config.yaml
moe_layers: [0, 1, 2, 3, 4, 5, 6, 7, 8, 9, 10, 11, 12]
head_dim: 64
lr: 0.00559
decay_shape: "cos"
z_loss: 0.0001
train_tokens: 504000000
Below are experts of layer 2 (counted from 0) of a mixture-of-experts language model. Rows are named router (the router's row for the expert) and show model dimensions 0-127. Each number is 128 + 32 x the weight over its row's rms, rounded and kept within 0 to 255. Numbers have three digits each.
After each expert's rows: "comes after" lists some tokens at least twice as common just before its tokens as in all text. This comes from a sample of Wikipedia text that the model never trained on. Tokens count by the router's weight.

# expert 11
router:118082121112158144122071136166160101151164135134179127104123163133058107134090173115088150147083068129064174187112061111145162123096101135131111192084158148191132143123134127120126108128113139179199146120144159146142136120069126118111166075117149124125140110162176132135114106183148093092108052120116107161032112114166154152149129129139059127128167159130138144084174135130137137141060
comes after: " (", " \"", "\n", "-", "°", "″"

# expert 35
router:168206088124162191142104112197210057180152113156130122092142188077139145097094172122095133111144119083091147143107159115081142124080155149137129097102107131149131059121142131137161108113115119113159147087057119150139105150097123105140138109171107162144123125142123149099134109160119156032165142130117040174129170085072173143110139107150123095125163092148151136125138109157120132183131
comes after: "\n", ")", "4", "3", "5", "6"

# expert 2
router:196128092229120111103120163138140120089078112147168218184166155128108126100111129145121153095154092104114105152142118122129164125131121208129070116147112096122099137115073133117139143060148043104159159132143154143121130130107125083092079066134189154085177108140157127108142170142136125126198115103094116114131109131107166153151205068152089098094118169153135119130146107147108147137135
comes after: " the", " to", " a", " and", " his", " was"

# expert 14
router:146114157162161090098125123107153094117116066133196123180120130097142115132145127126126146095115111113091173195113146083079153095112134137148090141141143226139153085110142156094137106066142097131108092125132114138155063172135097123099103129130128112174255103108115185098122162135127161153141122123137157122140112024143124129109171151122100057094159140107086121112131125129154184134094
comes after: ",", " the", " in", ":", " a", "|"

# expert 3
router:174160120185121135171072131149136115091142088118182148151187138161125122116161175153111101137125116109135082170196070092090129108131105168115156146124134163112153130166120089104116102096167163132155094099099172142134146145124120139085102074093122129147124113137151172149048165149108146080146096152051076225136158115097141178121132107107122049117078116120184130172143111177115153105118
comes after: " the", " a", "-", " The", " first", "|"

# expert 6
router:112181099172140082154090150154130099113156083120154158175171099103097152096141118091139158074148145125154140130165069105150160131087112148153099170147170161211181086075124145120100096149179082145131154097100196133159056108127148127104142070132131131100119107110134154139093190088151075117132105081120065137138198116148122139149115118127136136098157117094114083094177105151116119212131
comes after: "s", "3", "4", " Born", "5", "6"

# expert 39
router:128179136135122110182106139172155112180118120045122106123144167153076132070123175102111101186172116115122161161127112117170155152078148157135103136108180117145121140170145109169124100093097124102168155091147137148159109117111099120027159121100225146153100083115151141123089101142133205153125124084063140113150107160099136172176172121105110137100119086130109073138159088163143145141082
comes after: "\n", "==", " Born", "---|---|---|---|", " ==", " Website"

# expert 19
router:183166165103130124182118159156169131153083084137116158116157126162119126118158164137122162100133084126136091130159127065136146079118084153154099168033163120121132108132081078115121063114098099147165177098135162189165134110101153132141086117162134203070087134165164120118121188086123155062116088127088091127077116149134120133138159106135087108076097153178156079098152121157141172145127
comes after: " |", "|", ";", ":", "N", " November"

# expert 47
router:126067139170129150137093138170137107095072133093134118135157150177119125129160117125091135125152127122084131167130118137102141138114102152102107168123142153094173143165030123097106081092165143176125111094158139152168138134097130082082133152188105127145134105120174112157111143174159170125153107107109057174157147012056159160153157123161113153099109097188127127056150108181101162139098
comes after: " ", "1", "9", "2", "0", "3"

# expert 25
router:129154087198146128177098157158128112160115168125133112123135132151152138115162152128110121139117135102170123160111092110144176113112084142123104159126173203113128129101096121077127116123046126152221166105133139140155121235107126134121088105137131196103169096147146131182120126093146134104124033082072147103110144070088155160158122112124117104134117141099100067137196112186104130136144
comes after: "2", "1", "0", " ", "9", "3"

# expert 30
router:131182093117136090118082168137148107105084143135179118129185159100112154069138114153123159127135054108148104143112166107056148090113142154148083130138097141129134069115133115169171132055141185173147158113165139181147157159144141166092121133139114184140162138138180129088062131092180111121190111109083109169102109101126142130165211123105099093105111100137075104160169115118089128180091
comes after: " the", " was", " a", " and", " is", " were"

# expert 21
router:105088146185157159137117206127174108157145094075136159150116181102158171147155193151102118085153142101100156126112034121137161118127102120190158172107144119118117108216162158137098080146138194133109161061112117162109144124112144114122136086155099140117166083181139159124134132104142104113114044119107153185130091102139173141184128128123101074103102151109092094089126092112124120124101
comes after: "\n", "s", "3", "5", "6", "4"

# expert 29
router:135101156128142085145090169122132099107156098159120176089140192079090175089146126130113130141114126094130115172158119112100153103099129150081136121064158133109149148104103165153145098056154065109149113043097159128135100202111138120147034114216151144147170108118098150156130160098149134106120140124144180165138171110105145141178201142129127116103113167127151108134141061093112161192132
comes after: "s", "6", "4", "5", "3", "7"

# expert 46
router:176110163101149150217100167160144099161156117098163134118167145107118151072081124086114165115156135114134108165100134118102151155112068183208109129127157192127183104125123080136129131138118153130207129094109114149188142176110103119111097071204149141094135135149147136086111135086156173094106134135096149119082161117164122127147136087141053126100150076107086084170176078119116144123118
comes after: " of", " in", ".", " to", " for", " on"

# expert 18
router:157129147122142117098106156133143124116097145129145126117152130146151128102096189161072093189202128091124104127123112129130218035133124143139086173111179181217120133104069107157168124117164099120136196105174179169128120126120082140125053123100114143123123096090115142095128126106152144078118112108102111199133192104157186137145152116136110083094105128187106099099145104147128153133098
comes after: "0", " ", "1", "9", "2", "8"

# expert 33
router:137133157121146099151096138192164094144053132094107194133162130115140144086148150101135169100098085090106119172152149137098154106086086132123128138104114139099158148115137139157080092137068111103192092139137171120140155111129137136133050100100210149123127112149140196166166148093206147134179087129118166149094141067141167155175172121119032111091107094127135107138176102134141100121117
comes after: ",", "s", " that", "),", " where", "ed"

# expert 4
router:216175108175143108145098145149153093122109101149136168200139100159134140094137145167116158122119141112093120150206124093093140100101139155172070148079123142161111107129149125175144087051116148128170095117071192152116129181053109108100140139163142170149098073108203153125088144064160141101160110095105132121086120094127166152175154107142121137098122148107150101072125127116163140125080
comes after: " |", "|", "-", " /", ":", "5"

# expert 13
router:147096112126134138126111153152126139127134125110140127172153140173119112118089136169138092153191087118119081103119065099114125091123099126187112139079155155147160070194100151084165106121142085122169142134103120219148169117127118128139066099152147148008106122121085158189095157137158151090135126122128123127084113149086153149187140058146117123075128137176163112068172131186143119158125
comes after: "0", ")", "4", "5", "3", "%"

# expert 0
router:148107141124139123107092114182150110172168069108098158142122156136088115055099159083092110141135142090153103162115106123136160117104065180136093168138124149181229089159060096100159069121137128161156158125057193135122142144093153102135123157141150148119159102056096118127114150140150117105229109089123154137112111109119146151180193076151122143122137100168121107169129122141124113154124
comes after: " |", ",", "-", " the", ":", " of"

# expert 27
router:231128137110168082119105125135136115111168088164135147114110124128074139084077127115078215207154103114082101132157114089112137104110093152151106167100143102158188147135129085093118114105105101125165144135092158170148136162117156079082120156129138153165139109078100132157130176109135163054158111100123123140097126051158152160148152120195070138089130151152172123122150096088149173156112
comes after: " |", "-", ":", ",", " the", " of"

# expert 42
router:119101127114187086128117169133189089195162126120155144123100141186112174116137147170112175153101128135148171106149127076137139110097055125131108198122139190106139120189075104111151113150123181155159160128099145103131113143132145105053091147187162145145146045135107112093121154077175171032130140051147126126118138104132112149110125137122084101102086100156129110144151129121121121182107
comes after: "\n", "|", " non", "=", " co", " self"

# expert 8
router:171109172148118142133120155154115126129116107088139163125115127128080150107114140125080133103219057084140082228194069124067148100114077203149146132111161210146092109094128158148143079059112148119136132057127158153139153143112143112137120119118126123121138109176111142164082153098161154137191129108086095124103126111077129180153172117152108091108109149166161101165132123153121146141120
comes after: " the", " a", " of", " United", " and", " The"

# expert 37
router:140183088141159085193105159123120091131065128107137150145134148097141152105100150152101092178146130094156052169133057139082144082057115129164072181147098147147148155130087080092109109136129121124133167133130126141150080176104162139136107149159162115111169088179143160152109138137166136081122141137164134221081095119109187173151105108148120116113175078111103126168176095092125154126081
comes after: ".", "\n", ",", "==", " Dur", ")."

# expert 40
router:123125141102142119152100153181157115099163137142154084132155106166059179132137136053051112167124108093131113151145139097137125144104090191176071124106147190137176123098102120154164099095095135148182093080084162198198144171131129089131116136136085145124155095138104128098056124086151159076191141134079124140101102143133142163176186133143106089117121153114157113136159116174154121150084
comes after: " the", ",", " of", " in", " United", " New"

# expert 12
router:150135149082152111116132152142164124113125098114214190153152131144055190098094131146137085173136119070146073168111079119121151136131117214110129156130142104143142143142115156140133088127150143094171149126097164135138087135084106126111163116139176150164131091167138140160103187146170195084179107108052061149063100072130120140188123100130141119130110120111095098096118106154128151133061
comes after: "-", " the", "==", "|", " a", " National"

# expert 34
router:151094085201144148128123126137185132094100063131134138127206148104113195120101165182132131140133126084109145169148111127114193095106150141154099200141140096113135097142116134097172110126137086167106131099131113134195076152097150115095084108117130187101128040173088145124129150151168149082154092069103082147090149152118105132141134116169121131101150119112117065127150113113077221138126
comes after: " ", "0", "–", " (", " $", "/"

# expert 17
router:136106151153141139139124214111160131127152148151141103225117112160121128105171107088094167127134063097185105141108122131058137105135124147159101132114154106109126065121114107111165143132118081129134182142171130160172105157111115117073061141164207123108113127131130130164121152146198093094148028154092137209123155126072149159136113123129109134112124100167137093161131078130092127182113
comes after: "\n", " |", ".", ")", "==", " ="

# expert 43
router:139098111137147155161121117156120107126123092133155129146151170158072193100134165151070162130137153120097081160129161082097127097104103151137130174096149178159171132152156149130161057098128115138168124053070127180126113118092129098128042128149147180130127094176140106205102133104164131150160074098091143167097143067133162133146137121125133126102142122185164087146129120107134181141027
comes after: "1", "9", " ", "2", "8", "7"

# expert 1
router:161116114157157124164112136166159113170136098114170119107191123155172183133157126141088081136108049119157139156186137101124137125132052150137074146123170138103229092130074131145156089122097115134116168126103110162124119170117103086119088091166166120093174103115168140150124102078172112116117118131106151120151143133142123142131159104148037105102133118210128115124228079136130138132096
comes after: " of", " in", " as", " with", " for", " to"

# expert 20
router:185179179118157092131078112161155060144175081161132101144139142143079162108124153111121114125145149069168120105158104124142169138134080137131101190058160134162192114133074118094170105094133127141183194138111165125133112101118124116108084136112170136127170085122153141104061168154141172064125108097144163149119097104093147182166108108203100107114095069133114096160179097115106132134115
comes after: " |", "-", ",", ":", " of", " and"

# expert 23
router:144177108135146125137114172180134097137105090104169125123154128093034140101151183135133200124107100137099141124113082084118159074110090163116058117118141140140131114135114119104176087133147171141222124104113140122132160126090118105107172117187128157108136054140136139177122154083170125102171149073120081183144139130041154155181155113132101132097161090107189081105130120105145151121144
comes after: " ", "1", "9", "2", "3", "8"